{"n_layer": 13, "d_model": 192, "n_experts": 24, "experts_per_token": 4, "d_expert": 96, "d_shared_expert": 0, "activation": "swiglu", "moe_layers": [1, 2, 3, 4, 5, 6, 7, 8, 9, 10, 11, 12], "router_score": "softmax", "normalize_top_k": false, "routed_scale": 2.29, "balance_loss": 0.00594, "balance_bias": false, "router_bias": true, "init_std_router": 0.0128, "lr_router": 0.000348, "n_head": 6, "n_kv_head": 2, "head_dim": 32, "vocab_size": 32768, "norm": "rmsnorm", "norm_place": "pre", "norm_eps": 1e-06, "positions": "rope", "rope_base": 81300.0, "rope_fraction": 1.0, "qk_norm": true, "attn_scale": 0.177, "tie_embeddings": false, "parallel_block": false, "extras": ["capped logits"], "init": "uniform", "init_std_qkv": 0.0342, "init_std_o": 0.0342, "init_std_up": 0.0342, "init_std_down": 0.0209, "optimizer": "muon_variant", "lr": 0.00167, "lr_mult_o": 3.0, "lr_mult_down": 2.0, "beta1": 0.95, "lr_head": 0.0121, "warmup_steps": 50, "schedule": "wsd", "decay_fraction": 0.93, "decay_shape": "linear", "final_lr_fraction": 0.05, "batch_tokens": 65536, "seq_len": 1024, "doc_mask": true, "train_tokens": 366900000, "steps": 5599, "dataset": "wikipedia_en"}
Below are experts of layer 6 (counted from 0) of a mixture-of-experts language model. Rows are named router (the router's row for the expert), down (a neuron's output weights, with its number) and show model dimensions 96-143. Each number is 500 + 40 x the weight over its row's rms, rounded and kept within 0 to 999. Numbers have three digits each.
After each expert's rows: "comes before" lists some tokens at least twice as common just after its tokens as in all text. This comes from a sample of Wikipedia text that the model never trained on. Tokens count by the router's weight.

# expert 3
router:489473564529515534436495546441479517516463470460543457500524518479451513541511494506432482458468493514482608470517479432532539426457505507474485
down2:524496600532555534503480453463509543475469550555541486535461446472581519533433530494485486520516425485452519499497514509441457547541509488492475
down3:507461495417482511496447445549449478459443501539408543532468482455435477440520451486492466485534585494535507479554527461454503507508501483463479
down4:558413573459488513533472546460560497538504511450512523524427530564458483541471461504480452541557586605513487505471473413485528444517479484512489
down5:544500509540481525497537556506484520506576450501476490429504512527534466462542527517472500537460546554498551388486510516468535455466400458519473
down6:471452392472459580524470581448527500508545434527468509545502476546603493471507479543474499584512447484550532394527466549520497486476444544501556
down7:541426546483539523534502510475461516490504464493522465564524420420562524471504462502509472531462452483510562551478546528585527545501474497520485
down8:488556503594458453518507565524467427439500462596578471478548516462528509532521505578517518455533483477508535505422462471516421598552469409498498
down9:495536510440488519492492536485457536544435526477673494548510524547567463553515458472470492531509560447521507464572510488583468490518433515565463
down10:485472499477560512539460453463488488510450506560456498458441589515505548468483459443546526511465531453580568451523500506538496513547486545483502
down11:510506486507495509524426521501505502447560515481471460465516531424461458451434502440521492514470545392479504437544438518405516504575467510473447
down12:479500446551458457525510453415505520480457518497470486500536484528497515577450505526488477467488474488483580368513531499543515493528466520418564
down13:507569517460509452467524462536548496575426501489445522500423467510580529478536567485510569523521484515488507518497531437547463498419492482388535
down14:586495518424500480504506514525551484541487488450438520505452540529479530438452531455490595432499528468499523531485472500487500480444538470528532
down15:495474497513486590513454497488474457484421467593495451468485511557439523535484412529517448473533480489493397539504581509501448489492535500482451
down16:464472454511486519526563538477597448418440458498542464470481458501467437524470525408508479531485578521472424434477484551443473493494511500456515
down17:499549582434624463573495491447486501529474550523467442411495442484512549497515502464495506460490509591479452550434494544464452490474486514511530
down18:516460432509461507504533481493497527429521549436489517544554505480557538472513462462488524601542516503542461505551508453513512514522428490558529
down19:505543493492511544467515508523505529446492445501465509496502462451487537478452578499488487471496545489439492471458489491453480483537570429464574
down20:507451565551485526411445518492548511532440541514521461531407478478471557479501504526478529467543460413482553588478487454549503462474473492477530
down21:444476461510529515467486470519554454561582478491498586479448455497506452513495459485553555490476452470436531532474534466487556494517441522532528
down22:529505563527547518469500489456514520471506533475479463472427460447453420542575440474453494544409545503476512490385519585477507533535507486475513
comes before: " of", " and", " in", ".", " to", " for"

# expert 16
router:403516495513514522448476448520514505500532495528503463499470418518545500497510427543570475544573456519494464547462537484474414524504476494480527
down2:432483492478513505559568471552476537550508510492538518570477442534573479567535541519461505523518413539545514527515439451484497482551439474536547
down3:463506458446500483528528548533503503483506520477513471525478454460541498415531511555520415521586500449457596543455474538502444483560544468501491
down4:536485466527455551454504533449535448454474442463504550515488470480475464539528468530410501481539428506466510458496480459443507560473477559465439
down5:532482427443465527459442547533459464504402457521561519536495552457503528444581530599514521512516405460458558536533415478423514516490540443508566
down6:487516656521560495423494589480527551508469493479536491410486513478503531485519459509428485465522584510501486545469550499507479501547505495513468
down7:522469469492520527504479556494466527461423457500529520438502523522481492496489446458500484503424542570536415495519540480498429396492513455424526
down8:498488387532468508518514489438522467479496499486414382441512517433499488519506489476511474485518527507533514405495475564541475448570400509477488
down9:498503521544543552526561513555463474533484448501472482563516478500494525566427504525467482473460493480584457461582462447601474491518445506546401
down10:534442452467489478463425483508488524508457493585472481540550473478497515496562494560505469545532434485489519455463520409459501577515477500464514
down11:477493465431498499491447456433561475485487452476464501486520550545470521549507456515516438515507483480449574550558508459475574502532480452502469
down12:484528497490502564517522539509479491456535461451469421474521453383451468440456585497454502531511496597563471459421516591580551446508512484564471
down13:434514483508518515462484467484524533545484442538459466582526579526517490524444537516497461501511480476529497491555457485527499509553553467501456
down14:530489532488492438564511519515480587537552462619526483513501472498492475492446458474475507520446434524455511494527514486518478479455459501521470
down15:578445524501518490475529503495453556476495496518526525508487495484513475456553546506531449514446540470561504461508503527451498508529561489527409
down16:527517493535516502474487482524538455475598426502431473507529540482537548554562430533440518498487572499510520558520502437433502548483432554430530
down17:550589456466523524533437516509461479533472435510431483497478569487458474579476553511521531500509555478493562466507452475529531441496490544495474
down18:486483491514550526453471484481491501459511518484542470482546414519422526480512562447404569431415501512492512477479555607546498449467488493528504
down19:568532441478471494474515500520556497479486479459479517515477544545479498460560520445542462480449445460546417523458471510551525437440489478435489
down20:529491422474482475492485529532472506500488463549476572456498512570519427486474525553547497555578529562498593561480523538503417525501519482451405
down21:507489535501477486405515562530403485583464494486484518501507495526516462467556525518506469504451513534537439442486450482550544545480485425526480
down22:454506535491501449469535516492561548487494494461580450533515478458484492517515474501514460418489549442445515578494479427539527526469552494562471
comes before: " |", "6", "4", "8", "7", " –"

# expert 5
router:375495542490504491486509485471513422555597530516504547501544453451452426473494450422497601513464518493485550553441512465475397478488529525443530
down2:464538512572490521477547473495530565462498578509427472461533476473505549511521520441485487500501547509459413459480527520455475490557577477441526
down3:482504497497411486505467475477537453518420496514487573488493487555527499468513510513517466531560504480392536420512505439534465552517547507490546
down4:510548455499501509496503558451555493486507495581485394532491489495504538497510604474508460553468515471534497478482479485374477466610447516501520
down5:504521561480471514544536468494522483489504610421549553479488493482506477510531457444481467506538453523497493525509478520509450509467508524603540
down6:501522543492517423462500491577492447472536435463495544513522491533560432479559514505492521500453411506493501536537458526473435473497540570453488
down7:469522463475526498534532507500514480510480453461556515486529492477525533591509479511480570537544487484511492516493486482483482524446475592531504
down8:486571582563492473501518540531442463514579452519455462471455537469501462523449452440560556458450552465520547519506491534488471400485467537584493
down9:519482482497528518505527552495505519484567535539592494454427450451489478532533532540532477492527487533507539530538506542535444480537392525578520
down10:475445530403498470495543480553502552512472519533586489497554513493561481507518523535399507535474465516493439489491437514505474455491467421528429
down11:521450468463530540512492466497507535518511543515563463541511493516495486452503477594521457511517466516523556549488486417488525557455427548484488
down12:564467476511493480489542504549410537541446509478512529495483519503453506479547471516542492560525440446497454407515534460493502406484494537503462
down13:441513510502590439524463452557515494415520483492405481539495542488511472436471532545491556549467475526527503518449575496435549553543459459519513
down14:471465531499517516493503522519490492523479617475416466498392491418491479557409455465550507502456474493506565501425527464581573483507555515489524
down15:508500531523510566438505556497472441492494564570523535455479515575504545534398463521517479487509517504575482394502485557500435471427510422553446
down16:486574531564544551543464485469485468508492525505430496478562527458542514412511538499498386499515500489528390518459531443490483473523468521545451
down17:546477481478497472536510417408540363461563567464480558463535471496468489512465557480473428516487538568492504507502538562522519520477450519510529
down18:503462445507546527460541503560476510489493481474485500510585501495507475625515500519524452498449509496502512503479530481526561537548530502522481
down19:478495575513567546501433501501552499435508535464467498435480526503484495524513518489433440527477508501532480475545471502455423476557492507415571
down20:514595518552506495552517523531495458542446444509465488503489559506481577489515556438463520424561548576473464533582538530594529494459469529510529
down21:470500486497576540477469487478501489526436510526443484479462542512449486406586555470561529470454550512468469450452522450549476394524497453443505
down22:574501514472586492526458441506451552480541462465511449500434493558533543456517535526476551521521431508483509520534448477452535540468470540502503
comes before: " in", " to", " by", " of", " on", " and"

# expert 6
router:522477473521521424466538483551522524478481529547473539557474550576505497457478480465468549486486573479524448462537533504505556544465517462465477
down2:456500498532506433530504574464549560477480483551494409463533466497524469453498458454506457525477506494524526541573507519498415531499556537547462
down3:534504514512461513477476559474519484484476474531530547540488474516509419432593499520474529556554402515595474507522494528567447457513544540467442
down4:466436517531496485453512501533501489497473492488526452556555603510519463465416416520423594547486485501443516463533521498478526491497549553506428
down5:558483468490542568527528607432484459482477512473450455458467495482545463548520634472487447521461543447439416498452527485546509492526534457507570
down6:548494495449466516485462474520449477549397484496512525455566552525596536541556559482404506534513503469468494459518431443512490431559464503470512
down7:508434443451449496491469505466463464582458497460490494440532396499437496492566473537453525547528530479481538440558465473469533480476530449518551
down8:477477551526563455533528510497468568477558505514486518511457514473606490508496512522492502480480524476546525507489521554472568479516479515515498
down9:515539477483481550480571460500511556503526511496459459511444484503526478549466579477467483536476505470558447498492527556479527469498464490569502
down10:488483498436555557587514472475513476520445545476475496562442499398481509534491471511440469438484544517492499512461543507581468519494469474499543
down11:470492571512472487452457515514561487515415502452569500471527503551444496498543491481564538512441582513521521452425480568524513519428517518483532
down12:484601567522508519562578470555446499462490475535490528499478430504517580496447481503515435442579382471445513518530447507542481477598498498474494
down13:418552468515430424448493508432457464529486466531536510501517517432521518528572465482510479527546558463518491472524456479444521528520498527476494
down14:475401518509602471486521490515462504551490514492491508517451489523438526551472548566570509478520444545449516457486471545464443454493466444478502
down15:503474518529535459500514392457520563466481496523489439505523462484449553501492577469511509451509512500515508468478477558477454461599483492438445
down16:539476525483547497585530509405500496516496505489456472505464443523458488518440535525506503531466561525490506506503509504480506476481530430553439
down17:490542503511475484575402496464532470525533446524455513482494512503528572448497484509548503593495404492466454450576475506510534495571443584467514
down18:351471536480501569522490501481477458499468556526481488492542530472482451610592532483536563441478455560471467444525481480473530549498550527487473
down19:529549497461483489462445484452519506486499508473505515492518511530521488542567540456633491546536460472466498542557540432502457495414485533458547
down20:498478505560525519547487465394498513471514518431514504466512437476483458551463543477488603426464527537528492489473488462487428468419509500433478
down21:477556596484543493522455502524466503455500450518482480462452512543468524511483481535477445466469484489573491531492486514459460519436594504525472
down22:491487501543534554529483533536584554473453537505481534514515405549486457468420505492550572508445502469485481544496532504455509466482561522567510
comes before: " the", " a", " an", " his", " be", " not"

# expert 13
router:399573487567541493566492524521521498495493522462575499496491469489499450496494470431406480484451524490540494463471532544506493536535561519470412
down2:456497535550489539542515508464441502476433557477471553468467520486448549606356483444541398509491565443526572477493533498517524526520487432498460
down3:511544570480564492506443558557534538538464492473510479480491485474526479520473544489485486443458545589526553469538481552516402552534544465468491
down4:416482466533512498512489521520476541483540536486559543528533435495482454512516520546508555521494488474499533467474542536451498600495588451480478
down5:521532506492471501540393514494468541547469565500482534473459478481475534523463509568502537462466550460532542397500562422498523573507458559555543
down6:537458435405502548477518495458519506510490539478487573521485540575547440519427525537515557493508557444509481508522528478487470497581439480493447
down7:533540434529483446541522533543554539473508503540465504499554528521456453481552529404538507515469555548505512496531495466409534517549518481535502
down8:436578516515528585551484485532485555492488492532488576501530541491521516473476468486498474546410495475575504432495571485529511495534487469491498
down9:481521524508458549543494544536491474476474565439470491511461584462488508500426503510524481547528536492523465394522481493534457492563432482540583
down10:519449530481494511513484512441481465541492508469508532453462524509499511565472403554530477507570477496482495537526555514457485503544483574551488
down11:509492558517478536388539484475530508512518479525468498500450556528433519510472533495532522525555484436419549491462487457544565540456467533530513
down12:506472504591477540566441495499484536495525525461480447499522482500531548507460427544488495558506500503486539508531508465485510505454466503544513
down13:593548441507454525425451540564417472504525507486463482412515451505510503502487443434521504563543539472552484491466522416447499434427524436483558
down14:566447446455541404437502494435545509451503525560495491483493518570488489496457489491535528471489523500518501472551498513511546536537481526484481
down15:445554496480506523518467495525516458481453481571456531512478456482485494497509489488433501636567567490537484559472517542531480496518509475463486
down16:468539511511507510482428491445542495523528497481432493507482540504522537500523465431473527502384510592524534519473579540448509555516499492509475
down17:535463508498455471527514498564517481461455542469464511567493504463498472461540507539558507500488528501544557535466415520491502481481500514500495
down18:413496493454507460430520559517534510542472465491493465558517453479533541531495476571536539461578552475466505525490464521493461507471514523484524
down19:447508521458474532537528455459570396509501495488487500506542452505482473457528478431489439486483544539437488506513491458531494495517474471556547
down20:515422570519443515490586481466453506493497466463450567525534540537518477500475558534527569488542521513467533482558558506539528539507453533478503
down21:476457507505563492429473462446414534529528463466530576470489429488441504481498536441471528451485481581464488461501591555473465478526555511522514
down22:467469439544484470451418583523495459513503500401526514585478565467485541424519517498475504521477484459492500549557514474526562505519501555531445
comes before: "\n", "-", "|", "The", "=", "=="

# expert 0
router:536426450466472471430441466591475439488542492512445509524532494540493531503498566533457537434545518479477451528512475537518464530501508481498473
down2:514480520518484512425457479485537459549464534487484474477494516516522516426497541467459481467497439479493553502532455371486444509510455502445501
down3:499488512532436561499489488546483521489480501553568475467523451435490522473529530511483484463458483549476438458554499478490477502501589503549485
down4:554475453473553464544488529471510489517464592525532471491431535525522513503521508576546420491490460513528488496591553427534536541513493498538518
down5:462464477531513487490520464516475493569484484461463454542468543496523463515442491469471463492439464431514499518597488531502452480455475549537426
down6:537565515439549507514509539496464486496509508462500557545509485506527530481455524502486528499511488508440486573533512487558463628515521539452548
down7:472527547499384520502532460498581457519502489525524517504530443503431506539523540450434506492518527554432495474465463503511462505461515474522526
down8:507493441544540517534523580495488553540497462466442521524547543436464507469511588508536499518549518543591437509471423456468562454531511412518481
down9:473449471576446533481498530533524522434536510542516510557524509482439500481525535509464455500471536577490493487535504515436534453482536481472522
down10:444517533502495502570510456399476480467522523536471474485528585528490501544504446488517432470565399502504572434486505447566507468477452491529558
down11:462521496444493485438509541520498405434493505520506463492517483509482536527493506525495471499539490486512489539481487570511455441439484518488497
down12:540465551449476504549493508504526514501541456501469503532534505536491470486493439523473523443499500489500484444539508491482522476538559572534524
down13:503535452449542495492567446487474446517575526513518547426514478472520462484525498533491512511509518511547465473493519548426514523478603423461530
down14:579566472505574486477485494541450501483518441513504434542550574536546493474487557525500504471496452554491494562483470556515515512467559513468564
down15:514536478530493464487487527498536439612584492511501563517461443491463516463498540558523439488446474536466522508484536529473562448467469505401501
down16:543541512426492531516493499435525541458472489455485569537521461446487529576497567453528504511578472552465592571525525536458433528557513469566517
down17:528460504471470546395449419558515580576455478470473526515452502508500485523455489479554384442563507461526496502531476467521495449528457511499521
down18:477449580494518495547474524547494514458416527521513491457501477452492519514403489490539529486507403552520449526500445512475497491503467521518406
down19:476477478489439447492495534490532546518513487564555499454490431476592546486449582533522607428465483467478445545454508495457498486474528462493569
down20:568512516498501500493527437501508435531453465469426529466522483486485490513439530514500511541452510504552454435501550489479511544499444540434445
down21:513488480445558474509434544478477569503451440483490480494485503407454510434506494513492467511464418459473443475541499473477517488504474463462533
down22:539537515479478503492517496538507463511605438500481496455511531536564514566601509476477480472481478585518490487501510420450474548464519566452519
comes before: " the", " a", " his", " first", " their", " its"

# expert 8
router:527466526491575439483512494558539477545537485506426521547524516460406496485547506461456529493421521488504525528455479525490557512453488525462490
down2:467541527513565501472450545596487529532454457398486482498492484498505487473508525505441446553520521539452606528560442533476496470507419494443499
down3:585550443445508493432439494523507488503504526467400566485483532509578519531423504511484458423569466454526506616506537510498531488511383543488485
down4:513504526475551520484526483522539526538561445451418480526466536480472532484483494509489397466519549527527492467494524563498485469482501511488514
down5:557465465462571508474554495521411441509404514463531487517558573494488510429464525495467480522446540552475520440536534478514474526483476523508548
down6:520537519390524516483448439485462536516423443518564452485513514561520556524501493545551496519586424499421487500503472446526472505507518545425483
down7:484484558502496506511544451450540497434503568517516522468489468500515529483448488515539475470503458518563505495494514454515462463514499536580468
down8:478536500528516472506510477602508607485520556517511515543479415528458524465400522506513495503458550459560505465437544482487475493559556507460514
down9:480485529500483521482474549437496479486529583512472520531510472499528459451454473497444457527513513464467538456491570540545527486495509539480506
down10:513524542488545451510464458536530541498561347474511470460531507501458497499511495539459465429475581519462512502483539530498515518511479538449479
down11:470523538561444458507510482609422588465509522511481451465471476443483487545489524517483513508491476520477480461468519500453485511484515470466499
down12:445519445544467450543483568485484504524448540508573494485474502448544416487471481452469470511500460516502517538504485473448550516428524501505454
down13:467503571553458514486432543523498449449524543561551484552486483439537520468514511501510513496495488476451426455541462512473521543496473520489483
down14:506520555484521533559470534489511477484582551562504522516469502406451523419521515568493497444492499477466418465485494555525445489555513511575469
down15:537455525487517524504579553435477474550501504497530496502465470483497507462469532477516493574471506461561532485447480490486523481536469452485471
down16:484535481587480489543513470452518389497506493510501551533585551457503460482544542453549507542430517461496530445513486504483512475501437483468504
down17:527495476469499479481512401515486513526490501497528545542496518521547545522559505477494461456525484491458476505536506495470503519488526519490452
down18:455602558533507509485536534501494514504576518533512570522541498410418477463528492513398474475504493499569535570568443538435467499447510568491467
down19:497528540512557465492509493523487518469525488529427484551464483511461467465460520536522477538538396514454573463550512469580499564438455513509429
down20:455502571553475548463505491527466529459420471527474548494599496488442504539548527479520496514521453435468530503461498572499420478471493582548477
down21:457485525495397456520400514377505464477454561563489425520509519469571512543515494534499521530496569554470469420494533407495557459530476502517507
down22:609522413483517473450483493496469456500502441476457525484464557494564498510464417557505542487528479452481508502537481452503536515458568529497510
comes before: " the", " a", " to", " that", " in", " by"

# expert 14
router:449536499496513494540479462461514517471574546506535546433464499492542445490437440550447424505533549532580544465466566483471491480508526511452423
down2:483509452466519563497491518522487508464476426563507528463504454437468490439478571509533476479463486471489480467570509524473504454493496420451472
down3:447442488481506446468474469500585439564456556499518516518416526512484448498526541542541486535467463544440476542507428533399523545460534482508496
down4:461460567538480531496427494563519513517491512501518559525509575436502524472482431525476461487516507509554536492429516466454468481440532485477466
down5:558521495465479470560445460569450524528462500515522500421541510514568506492505462520628499529511533538493474486462496422545546477515446491570513
down6:550454424485443511476556485526506501481519481484460481525507495528517479513545521430480470474506500487495532418490532529576511476431495536491530
down7:434507521534553506531446452491533536523504436440490499444527595442472478509580474425490454518549481509379517567537502537469479485548451491545511
down8:493467446508403454520580538527535482519525447419379515478492537524521488510497485388470443572466474639514494439529550561506487426530548486513462
down9:551494472552465524457535507500419509548549500391495497452477521576536390482513510484501546507478507450473516533575548507498430566518523499443521
down10:573518495552524428562509517532541490484484490480411463484454528512522490500438515533455515483548514459462500533510526463518520476476438552509559
down11:513524478541506530483559472474528596457510543503444481482511495456568526505509538491494451539448513511493507431488431490549558499528397512483512
down12:525482494461508523410497507514495486543538499432539422529539478493554458528507536503463492505391482459515592470479520466543439453463475465534449
down13:548509506524518539452559406530498401522446471432457456584475604519525493544517532505482478464506478505505564535537541518470540506472513519525582
down14:591494445517439475526540452494447485471441487457552559532549597490484488547504515457484506478535438536542432489481477464510477469489496555535488
down15:431481505503494531474516503527480548522540489508505503440524513506468463494542497457447520490450485518563523501526546454443580586481527504538465
down16:534468496506550464513566525404477502469509504501417484505507413460487424517511503570545481497520499519470468588489529625550518507450580504488459
down17:522481559539467451501497484506445511480497593471445516514444527482496539457539504468491571484488533514534473492514508466531461531446561546606511
down18:528572491514496467503540475465433515507463510529570523516452506458492477450482550484529510542453577454515541510597509512490551578502479521513534
down19:551508538487475370491528500490508463459413460538513498498519528471504492510485525468498487566504502483561499440479499475499444541494436530490522
down20:491458462465543481529523543471564524436441509463594477557490508473501627527509452560566483539459454502469514559493517510472532539501478558512504
down21:570533509497486537436566584534506511496453475513556457513529466554446463489461450474488511479503552530480466506474568572416505488429511458498500
down22:547496465520468502501478447502471546504526513547533473518523466541519560467472540552539512529536504546496422500513475484491495522474462554494602
comes before: "\n", "-", "|", " The", "″N", ":"

# expert 1
router:456546469498517536560419452563505510532459566477546422459492503528505575476517531448417496544463524496485488504495459502530483547530487507448422
down2:481525490506448546472578491503451442419458451553497548478456512463500512558489561518523491503526478501531560480520524460528473471531464458563556
down3:512495424534442450503489485533543440503512503479504527526479474515543470429515501553454464511521455520555508476520438495475515524518556549573471
down4:572474460535450557499488437564469543520550496553527470490498536498462508519541493490487480460512531499466485510464548504552513507461544485453528
down5:518491541420482488441505504450580496514527542510473449449508619528484492498467505524516443495552528498515467496479446453493502465483580472502582
down6:542456468494529501517505492503534499552412491547523516529473532466480469483460530522537535483583475455475465545488462493539431529517578475520545
down7:447507543498560525588546505508466455472438649459516488445537492486555556459518527503551574500472489496450524469474425475481439590471480498479545
down8:481531524543461530546473434539470480526490473529538441453492478513471482571475530482465515436470551482533449482485465490508525490443487519539490
down9:490487507491563452497436481514464532524482469478487463550569482469521483506510489486508486513488562487420514447552446434471498546482539530438535
down10:509489478557567510552498497509436523504530546482593524503538496523521541551499539495519533507468502561520524519493515542486533506446484564523531
down11:572447481534498543457551517439474493439391497456498524504473540479495504483498466456507486521540497567497573456526571492432477570560490477520482
down12:556556448527430566447541464488496497535447537479511592514529485546494450487528546447486515526498492492460409462497516521516445489546478483488524
down13:490547457510588512497537533467472473460540522548487482558501563493501454550503508509547449489476528477492539461452530448524533470521505479587533
down14:438478526578525447491446428544544515561473509543464436506490490455443462429462495507475462436442504496491500485539514466537518475473471469533522
down15:472496521514527509565538516545480512506479525484504502534573493487561513555444473462440474501519497463523510485542544483449406484487597406525528
down16:551499518488451559502537510519471503567472482536523481449466640467510538424437469525568442490500432521572465460518555481539496483473471558469511
down17:464425477488466477397451618516450497582493486476559551550604536498488451475493454478449458543507437478463578499558505443456475486475480519497432
down18:498453474588498563545414524426471520491487543451493467501540435518507524459430515490457521549456485489542479521437526511505529438541479514440456
down19:495430493470445453451522578506523570515506501475507495498532562478427468472415471447430502440446478500475488511470448507485449455502448426461505
down20:540495506503490473499474537499527513491504519424574528532550496492489465509435534496571481509503537544536525446470497401518475436497506561491543
down21:576467518514590477539529543565473504526548492515406486505491475570519474527494518485528495491486450504512480476441551578430495510545477593437435
down22:454484496522501538496482586528500537555503567470582456533527431483508517535440508542456516475467462520581544529533459530492557524450510450540487
comes before: "\n", "-", "|", " ", " 0", " The"

# expert 10
router:466562437430510441460465574520508535481507582547520487459491492480432481467533526552511470543581431500457532514465480472469550427504495504521495
down2:455564420536626485478507421505547457505474454478452519550540478504512543544513503494512520557514480487471488494538500465508494536459508498482501
down3:529501503472528513574554510475507480514517466553540517475452510484431486426559526484445542423459533480452533567533537513530572517519492529456500
down4:509534551474536520481486383499429479515418527512534530504455530461467527539516508565519506440579436498429521537541442476505523497506462508560480
down5:494598505510473471469463450490537510470543530492427543459486414466427539506528528524552510492551515518538545474539458518444500548462543545533485
down6:482503536498552539516469553501522515541469462524535446517503525560482536601438564557467509473492429461463533531492427503458432478508571506402441
down7:480543466499465436485556495473520430476484470559511539506535486567505527515516580510443531480551526484488492502489442482492489492509561498572504
down8:546453503500467521513491521493529488522467552535493427505422456523467451515486545436468499438490533465509504488501506520498559497472483503443556
down9:529466505515530492531460512490492519453433557521453520414495547518472569462511528471458467543469568474491492522547518468533530522502525516481478
down10:549509585530519525544496440575512436478502503487543450483447476469433505491533447442516499495524480466464546545610530512515511488542480453554617
down11:407554505531509477472502506535515547481457515513497522472493436509520445518457493560440525639528486536436539515471543497520534458507478479491519
down12:469494485461485459579470459492469461458471532438474510545485486563508519520473490478522557525547572519480465489476492569555535465487535536511531
down13:480559525446429410486508447513550515502498508593472523490503473486512519519513472490555540487483503529500519495501451487568519563448523510513405
down14:482495461463495557517516465525428502475545511402461547478528490481472461489547531515480463462462468540426491517490482560529467506515528524513528
down15:480507512451476442451577451505515538515490502447518601496483496523534524492586482537451564432508528463557507469461467526511455427557516483530476
down16:508503412483529497482484527484482461489522489519535531475528466493531448546562581460504466502576525480476544480509466476469572483467468467540458
down17:542418460530502552487527527477489516560509557615446531633517546492529484511461515526468541543489474464526468496505504499521504481461438470554527
down18:503560495556493494561492526522524507488451483473490392515569494533535474439489537473474476491498506505478519494519523538543448501478463535491557
down19:417481442551531474447442499571488634451514441518438485545539543509430508503493461541474503509483401455451483508489499550472486462430531464478541
down20:519535527598547485525469482473512501482462537466507430478475442496482520493462538479577587529432411557465513488518471503501451487459525451487527
down21:549513479458510532581544540471487538480541448551516449517539552519491474519424457465512543489466574531562510482534569466451591558551471555521474
down22:551497448563482466474467595549533545497469513523537529506479578557464469441483547534539493511489511482603466545519553474540441472435468533428498
comes before: " |", "),", " –", ").", "–19", " he"

# expert 22
router:540482454500521489481464502563547451506580520475440512567470453442506483465544494529450576513478512523557457546460526516487456501490499519535495
down2:521491473503449553513479558545496509483514505564476548454476494535467490508494515552558560537494495497513549503417481527511518533489529507547548
down3:435505496478565555535512529466558547374509489547537434493588485484485552529478487508580485478519426553498479526496425466543485477440447450503484
down4:474483453467471533539505505501506565551522527521510548499503481453489492374538484514462553449460554437444507527474522479557544520481472575436470
down5:447470535526477554513476447534502520527451466464487456503465526473488573526410543507553484486522453611544482498524463487544523471506587474476515
down6:566510528503476543416512484523529502638430461558538480506471495518446446466577477598484478513499468481473553484572509495470497540441378551496480
down7:489476503492490459552569528541476483453469483462455505460558500518456506532487531500567527499469462567517504562482520497495546446507490530554429
down8:485479493489455478444546500498482508502547547547463469502563541478514505499523547518514465519494392495490548390479482477621552529605493503474453
down9:547467473469505486505503484508493476513469504489496491487516517511545494593519481512490558497466443565478534509460549477446466378479579484490494
down10:458415485458497518491581500556506537510470533452523518521481451514488474486540500558498478552459464508527609440518462477513509518501503533468469
down11:519514481530460456483482517534513464519488492511504537486432555541486499435511425530528522438534446444524516491513472477494482548490530479518509
down12:480512475493500474519469555460496482482432525502491494495511429487479485463482509544464538555511496549411508579579537424429466483411505447524478
down13:504452552475485476590458476477527387503511478461458512455513511517450448453584545472542509532526494504527440494494500482443539441446501508549577
down14:521565408488487467428463454527514531579491506495461566561489428510557480501515477497551615489486427447457628497482513532417481456466462490451446
down15:513484440519483560501457557479488471444514474544493524486511497481567460508544466429500497545533542592524490482545516473555528517509525466499510
down16:516556532414492530496533462534501518521524450469526477495482488556548472474457421524530445483472482509533516434504554441445449492501480546435494
down17:495487474484446507554552474528516530475493343506470493474511502504530572514501519558471520513435554503556499447538512445508510458439468534466505
down18:496528534536485526466466494459562450526442466513509506520546505523451505506498428502436518499458510477465470563499543524632472574495522464547492
down19:547463576495505532514429488467554553459506410531493480433487436527459453530473516478452479533538496515426440515440472558503510463531443489504487
down20:551443523465498479482483464533412496434473571503519528503471508508541508475540438484541464541484485423525482549527492573430536529516454558508459
down21:490478570504546466485506477515527506513536503484410481533520503499561438502562581495509526517515538518572455459482533529510444552513511520430522
down22:418486471593506498411470524495482471513539499515528436531524535501506569448533565483518483552522533537432478471575433495502474508588460520471509
comes before: " the", " a", " an", " his", " to", " as"